{
  "experts_per_token": 6,
  "router_score": "softmax",
  "routed_scale": 5.2,
  "router_cosine_scale": 20.0,
  "head_dim": 64,
  "rope_base": 2020.0,
  "attn_scale": 0.125,
  "init": "uniform",
  "init_std_o": 0.0,
  "lr_head": 0.00519,
  "final_lr_fraction": 0.1,
  "train_tokens": 613600000
}
Below are experts of layer 8 (counted from 0) of a mixture-of-experts language model. Rows are named router (the router's row for the expert), gate (a neuron's input weights, with its number), up (a neuron's input weights, with its number) and show model dimensions 0-127. Each number is 128 + 32 x the weight over its row's rms, rounded and kept within 0 to 255.
After each expert's rows: a language model's description of what the expert responds to; "mostly gets" lists some tokens that are sent to it at least half of the time. This comes from a sample of Wikipedia text that the model never trained on.

# expert 34
router [169 108 126 158  67  79  83 116 159  99 174 113 163 125 122 156 146 159 132 145 135 121 101 121 102  99 108 128 134  97 116  97 145 126 134 171 166 146 170 172 145 187 158 126 128 130 153 139  63 151 155 100 122 130 139 196 133 116  44 132  84 133 147 131 110 179 105 129 108 191 140 164  47  94 148 126 140 110 112 168  93 114 133 135  91 167 138 104  31  92  76 151 104 134 112  40 105 103 153  99  64 172 131 152 118 163 114 139  96  98  89 160 129 137 103 105 106 137 123 111 165 113  98 128  88 112 159 149]
gate0 [156 122  82  78 153 139 151 109  96 155 115 187 125  95 114 147 113 139 154 168 153 176 129 142 122 167  98 101 109  88 138 146 123 114  62 112  91  95 123 147 131 175 151 114  70 182 177  85 125 177 148 139 147 109  86  97 169  91 203  99 147 134 120 160 131 118 119 122 202 122 155 137 189 124 108 142 162 105 183 130 180 143 101 120 104 172 103 115 146  94  93  82 186 150 150 126 166 179  94 150 137 139 153 160 148  84 174 138  94  57 170 109 111 129 143 119 161 122 123 143 145 130 126 115 136 141 160  77]
up0 [ 81 162 137 124 146 120  95 132 105 115 131 114 138 178  84 126 110 141 129 134  89  88 159 131 142 149 140 149 120 168  98 178 155 121 194 101  91 193  93 148 140 107 127 137 140  86 127 135 129  81  95  84  77 107 142 108  98 113  91 101 105 127 117  82 108 120 121 108 102 118 133 146 156 151 171  75  83 103 120 158 104 153 166 146 160  94 113 156 154 140 156 163 101 135 130 128 100 183 128 130 142 118  74 105 181 130 114 128  64 210 149 121 138 118 160 139  99 198 116  94 137 121 161 164 187 133 122 149]
Description: Election results and of. Prepositions like of, in, on inside prose, plus election-table terms such as Republican hold, Turnout, Nominated, Won, Pos., Pld.
mostly gets: " Nominated", " Won", " hold", " ±%", " Pos.", " Pld"

# expert 29
router [113 131 177 164 126 113  67 140 103 130 168 122  98 159 144 148 170  97 145 150 144 175 118 174  81 162 135 167 111 152 137 136 143  78 109 144 149 188 137 111  61 144 180 147 149 195 116 139 138 158 180  95 100  98 111  78 100 129 171  86 131 169 209 130 144  76  91 128  98 177 109  93  93  66 195  87 173  72 132 141  83 100  96 218  89 184 119  98  55  35  59 152 124 107 114 136 126 151  98 153 166 119 127 102 120 150 102 161  94  85 136 159 148 135 106 126 159 111 127  91 159 150 120 135 153 113 111  80]
gate0 [132 134  53 107 114 146 106 144 120 114 151  54 114 180 116 145 138  70  85 127  97 102 137  58 100 132 117 169 148  99 138  81 130 129  98 111 120  58 107 134 131 139 112 158 102 191 142 135 131  97 161 132 161 211  89 136 111 156 104 158 187  62  88 175 173 164 190 127 122 126 137 123  49  66 101 141 134 171 136  65 117 124 183 103 107 156 127 142 131 139 153 142 126 152 168 143 165 156  88 145 121  88 129  66  94  79 113 104 207 113 102 149 142 134  73 110 101 109 157 109 159 139  63 103 114 166 158 134]
up0 [145 113  86  96 143 158 118 128  77 130 167  69  93 117 103 177 168 105 137 171 122 137 138  86  93 160 143 175 125 115 169  58 139  98  53 117 188 110 137 146  96 134 136 166 128 201 134 101 138 103 185 125 164 166  71 165 147 169 133 135 186  93  93 135 180 119 153  99  81 108 127 126  92  73  96 181 135 137 126 137  80 104 186 152  81 140 146 136 124 132 167 169 142 145 162 128 137 155 111 128 149 111  72 105 104  72 116 126 197 131 123 103 160 141  65 140 109  80 155  97 145 112  78  99  55 139 161 135]
Description: Prepositions in military assignments. Prepositions like to, under, at, by and against in military unit histories (attached to, assigned to, under command), plus colons in career timelines.
mostly gets: " under", " War.", " 2002.", " station.", " District.", " Label:"

# expert 32
router [106 110 117 136 125 175 142  60  51 100 164 147  96 108 132 106 153 109 137 100 122  98  78  80  61 179 110 137  80 173  69 126 171 119 131 139 122 166  70 204  74 157  97 108 145 133 144 123 130 120  98 107 110 147 166 139 163 148  89 140  76 139 153 149 163 162 129 140 114 124 134 117 215 183  86 141 127 149 194  74 131 113 140 129 154 111 127 125 182 168 138 121 124 118 118 144 161 143 178 137  92  80 110 135 145 129 157  99  97 126  41 103 101 161 121 137 134 142 143 121 152 100 143 124 125  75 167 148]
gate0 [192 139  81 138 128 145 128  85  93 150  79 118 117  95 130 152 155 127 138 124  63  58 144 152 160  80 139 147 135 128 128 134 123 138 126 131 132 148 117 140 110 154 114 153 189 154 144 142 139 122 118 181 124 185  78  86 129 122 156 142  65 150 160 159  91 171 145 120 118 113 139 122 134 112  81 105 182 117 115 112 126 105  88 148 137  71 148 123 107 155  76 141  70  72 117 121 141 124 126 153 113 141 178 101 129  49 160  98 128  68  87 122 121 164  59 142 134  69 120 127 119 149  63 128 119 118 107 152]
up0 [ 93 142 148  59 133 155 116 150 119  95 143 143 133  72 203  74 168 154 154  98 190 246 142 111  70  87 122 110 104 110 144 144 226 128 145 147 190  59 157 119 127 130 162  91 108 131  85 195  85 151 102 152  85 139 150 109  66 115 108 179 173 172 150 101 129  73 111 149 127 129  99 127 138 122 108 143 116 144 148 143 154  83 154  65 133 126  96 163 112 125 198 127 147  52 144 199 179 141 141 128 129  93 108 157  86 128 130  99  87 114 102 106 183 101 118 151 127 155 153 147 129 170 242  82  82 145 168 116]
Description: Foreign name beginnings. First pieces of non-English given names and surnames, often Balkan, Arabic or Turkish, in squad and cast tables: De-jan, Abd, Naz.
mostly gets: " Abd", " Ne", " Ak", " Te", " Ve", " Ke"

# expert 50
router [107 192 150 159 107 128 130 183 108 123 132 146 135 114 123 115 133 139 147 140 153 153 156 103  64 117 102 128  52 142 125 152 142 101 128 153 135  98 138 110 102 118 158 100 120 143  64  63 123 155 162  92 113  72 209  98  98 135 200 133 140 126 180 184 128 147 127 104  63 127 136 132  79  81 195 120 104  48 108 149 114  98 124  81 127  86 132 130  61 149  84 133 118  71 145 132 108 124  48 222 143 166 153 122 120 156  96 234 116  93 162 164 142 154 156 144 126 185 105 106 133 152 162 149 135 157 132  79]
gate0 [157 143 109 183 150 106  57 154 103 106 150 118 154 168 132 120  81 159  88 110 122 144  99 136 122 143  90  99  78  92 128 110 109 155 155 172  81  98 140 163 147 150 152 150 115 102 120  94 127 157 116 167 104 107 140 144 122 133 125 162 162 147 126 171 132 140 100  96 163 151 140  90  80 145 168 147 120 132  75 113 175 121 109 122  91 137 114 138 132 100  36 138 123 123 126  67  98 115 120 115 197 120 114 151  91 120 110 103 119  95  86 188 151 133 109 143 111 106 132 205  78 134  32  87 133 113  92  63]
up0 [119 169  81 185 137 136 113 135  99  99 225  83 122 166 146 146  97 132 140 103  96 149 150 126 105 162 119  91  87 113 112 107 147 159 172 168 144 132  88 137 143 109 136 132 132 132 102  99 101 146 116 194 112 128 138 148 107 142 156 121 141 146 140 200 116 146  73  88  93 126  99  53  99 152 149 143  89 115  90  85 152  53 112 112 149 138  82 164 123 114  60 116 151 146 137 106 116 112 120 137 178 108 102 117 124 124  93 100 181  83 131 178 143 141 144 164 123 111 114 190  84 137  80 109 155 111  92  38]
Description: Phrase-final words. Last word of a phrase before a table pipe or line break, often country names or word endings: Mexico, Romania, Liberalism, physics.
mostly gets: ".6)", "ations.", " Mexico", " Romania", " Slovakia", " Venezuela"

# expert 16
router [129 173  86 147 143 100  99 104 154 107 138 199  96 176 155 102 109 188 165 115 160 150 137 131 161 177 105 120 118 122  80 106 129 129 118 156 143 131 120 169 105 152 109 170 164 159 122 148 160 126 115 162 177 169 147 216 106 131  89 117 120 148 130 128 158 113 109 117 134 209  99 151  99  69 103 116  84 137 120 150 116 109  79 177 102 147 144 135  82 115 105 134 139  84 158 113  76 145 111 110 169 111 140 178 130 131 124 171 143 123 121 166 150 151 106 135 135 179 152 116 177 104 117 116  60 118 104 152]
gate0 [123  85 143 186 148 128 129 188 149 167 116 124 142 168 170 121 130 180 164 150 171 167 161 163 102 141 167 136 127  74  54 119 125 127 108 183 129 118 143 143 174  97  85 169 164 171 162 183  95 129 111  88 163 108 189 130 120  99 119 103 170 138 109  66 114  86 131 122 126 130 178 107 152 133  92 123 118 131 108 124 163 108 131 184 106 174 125 134 120 126 193 144 137 102 136 132 131 109 137  77 113 104 148 158 116  83 100 166  94  92 130  97 119 121 135 157 125 105 104 138 109 129 121 121 124 143 142 107]
up0 [126 119 123  87 126 172 112  82 103  74 125 136 106  79  75 114  85  95  83  88 153  89  88  92  68 120 145 147 118 142 101 162 143  80  84 147 152 163 150 102  74 109 149 148 154 171 121  76 184  92 143  99 131 133 128 103 123 130 124  94 134 105 150 174 160 196 178 107 102 147 111 141 138 118 178  93 162 141  96 154 118 126 100 134 162 136 138 114  98 131 105  77 135 124  96 137  86 158 147 185 123 139 188  76 151  83 133 131 186 169 111 168 134 166 151 155 192 112  89 142  88 141 109 120 103 130 131 151]
Description: Prepositions in table cells. Prepositions and role words inside table cells, such as loan from, Signed by, Appointed by, Following station, Succeeded by.
mostly gets: " Succeeded", " Nominated", " Won", " (featuring", " SUI", " ENG"

# expert 38
router [133  93 117 113 146 151 140 122 100 111 114 118 107 141 128 119 145 109 111 159  86  70 175 150  45 124  88 136  87 230 117 137  94 162 109 135 116 167 101 177 113 121 104 102 163  66 192 123 107  94  92 175 107 129 144 165 129 158 134 142 144 150 147 150  90 121  99 101 134 117 154 117 133 106  87 166 160 169  92 161  69 103 115  92 119 126 151 138 156 148 177 149  70  88 118  56 169 148 162 143 144 101 132  96 142 112 120 117 177  47 137 107 110 124 123 171  99 161 118 112 132 120 108 160 109  96 149 155]
gate0 [181 122 100 168 137 113 139 124 119 140 131 103 118 162 216 121 109 117 113 179 108 151 162 145 164 180 112 106 134 106 116 135 136 121 115 132 137 109 127 145 119 194  77 146 147  89 119 151  85 165  81 135  88 169  99 180 127 182 112  86  86 160 132 115 102 143 163 144 119 147 115 154 117 173  98 117 119 153  98 171 160 136 127 123 152 170 152 148 124 176 146 180  97 114  97 121 154 160 157  90 131 142 111 146  66 129 144 116 128 131 176 128 135 141 136 124 145  55 147 173  86 134 184  62 237 113 114 113]
up0 [167  54 132 144 185 153 119  69  90 118 123 128 139 133 148 168 136 109 104 182  95 128 168 155 120 158 121 148 134 126 127 111 135 134 120 122 118  86 174 149 133 153 155 144 153 129 127  75 143 175 108 156 143 153 124 126 132 134 104 189  82 160 151 128  87 164 111 141 135 140  86 129  99 116  95 112 121 156  83 179 100 150 123 117 149 182 143 148 154 182 164  96  92 111 145  93 142 145 174 101 145  74  80 138 123 120 110  99 156 128 202  97 184 113 168  75 150  99 114 161  85 124 148  87 174 129 132 151]
Description: French and European names. Middle pieces of French and other European names and words with accented letters, such as Lo-eb, Le-in-ster, Br-ü-gger, Dér-iv-és.
mostly gets: "ou", "ü", " Bern", "å", "ș", "ñ"

# expert 8
router [ 84 127 135 142 197 120 179 166  95 118 111 109 195 117 140 131 107 162 101 119 108 136 176 188 163 158 118 132  76  62 154 144 132 114 173 140 125  82  38 109 159 155 102 170 151 150 130 148  78 171 124 155 131 119  98 160  47  80  86 138 114 115 168 123 104 100 142 139 126  69  90  73 132 117 148  64  72 102 160 124 145 129 186  81 168 115 158 142 160 149 105 171 134 110 132  48 105 128 129 135 150 112 118 200 118 155  95 163  70 103 110  48 170 191 174 146 129 140  73 141 150 149 170  90 167  86  82  99]
gate1 [167  90 115 106  86  75  51  84 132 127 193 159 105 104  55 128 165 116 114 133  84 121 113 159 141 124  46 169 130 135 131 159 140 111 105 159 103 136 127 165 105 145 144 145 149  53  48 104 104 116  76 143 161 141 107 111 129 126  85 144 153 107 144 147 130 178 178  85 105 132  99 142  80 125 135 125  83 167 131 111 178  95  78 135 115 112 188 122  95 129 146 158 120 115 158 167 141 108 139 152 119 137 120 139 116  98 151  81  91 157  82 151 160  67 124 156 113  93 142 126 105 124  95 114  91  92  99 111]
up1 [128 162 149 149 148 182 189 200 105 111 111 124 161 132 148 129 117  96 120 160 213 153 117 132 110 142 135 125 147 130  87 107  92 159 108 183 145 149 124  30 154  84 149 114 112 183 176  97 117  97 164  50 106 124 192 109 188 155 169 140 148 151  87 104 173  98  95 192 166 136 144  97 135 163 112 132 145 103 122 138  96 160 134  96 161 156  96 131 102 178  83 128 144  79 118  91 161 117 117 125 121 140 133 135 143 138 101 128 160  62 112 106 100 138 118 141  96 140 104 118 128 118 122 136 114 154 195 149]
Description: Table column separators. Pipe separators and line breaks in Wikipedia tables and lists, mostly in header rows like Title | Writer(s) | Producer(s).
mostly gets: " CHN", " Joel", " t;"

# expert 13
router [ 81 112 134 127 151 114 174 121 208 166 134 139  93 109 109 144  53 101 116 161 125 121 144 202  85 100 147 128  92  91 123 126 107  41 105  84 196 114 124 114 164 171 109 109 112 129  98 148 116 139  95 125 144  58 141 143 107  67 140  76 175  50  96 100 127  60 159 150 110  85 131 101 102 126 135 111 118 129 120 158 137 102 178 133 111 111  74 192  99 125 135  70 130 137 171 145 137  32 111 139 153 107 126 141 108 121 154 129 100 140 145 121 153 114 141 154 131 100 130  99  91 102  95 134  54 137  98  81]
gate0 [152  98 147 153 129 135 123 141 144 161 145 146 155 106 189 172 166 145  84 107 167 157  79 152  61 187 149 173 106 144 170 185 155  95 122 188 113 106 128 139 107 141 154 151 124 160 161 168  92  82 169  86 107  87 130 156 139 119  86  86 123 122 133 167 203 107 114 144 125 171 121 116 149 157 108 104 173  50 140 160 139  77 184 147  63 160 100 122  41  95 120 144 150  70 154 158 157 122 122  94 141 110  89 150 155 149 124 114 173 129 120 125  95 127 139  77 174 115 105 102 118  73  90 182  70 141 176 141]
up0 [107  92 139 135 127 165 136 124 145 144 157 143 116 106 207 151 131 165 105 112 127 117 114 135  53 150 178 142 101 125 121 197 163  87 103 163 165 162 115 174 107 134 130 152 165 139 125 161  71  85 174  95 143  48 169 159 148 104 133 108 111 109 122 160 151 112 150 136 128 130  76  79 169 147  83 116 191  39 118 159 132  57 165 167  78 159  76 148  54 112  98 165 157  99 151 140 149 137 114 104 123 133 110 140 130 112  67  89 220 150 135 118 104 110 155  91 124 124 122 132 125 130 113 168  66  90 197 179]
Description: Standalone digits and years. Bare numerals and number pieces in prose and tables: years like 2015 or 1983, counts and measurements like 375 lb or 512 GB.
mostly gets: "200", ",000", "24", " 200", " 2015", "42"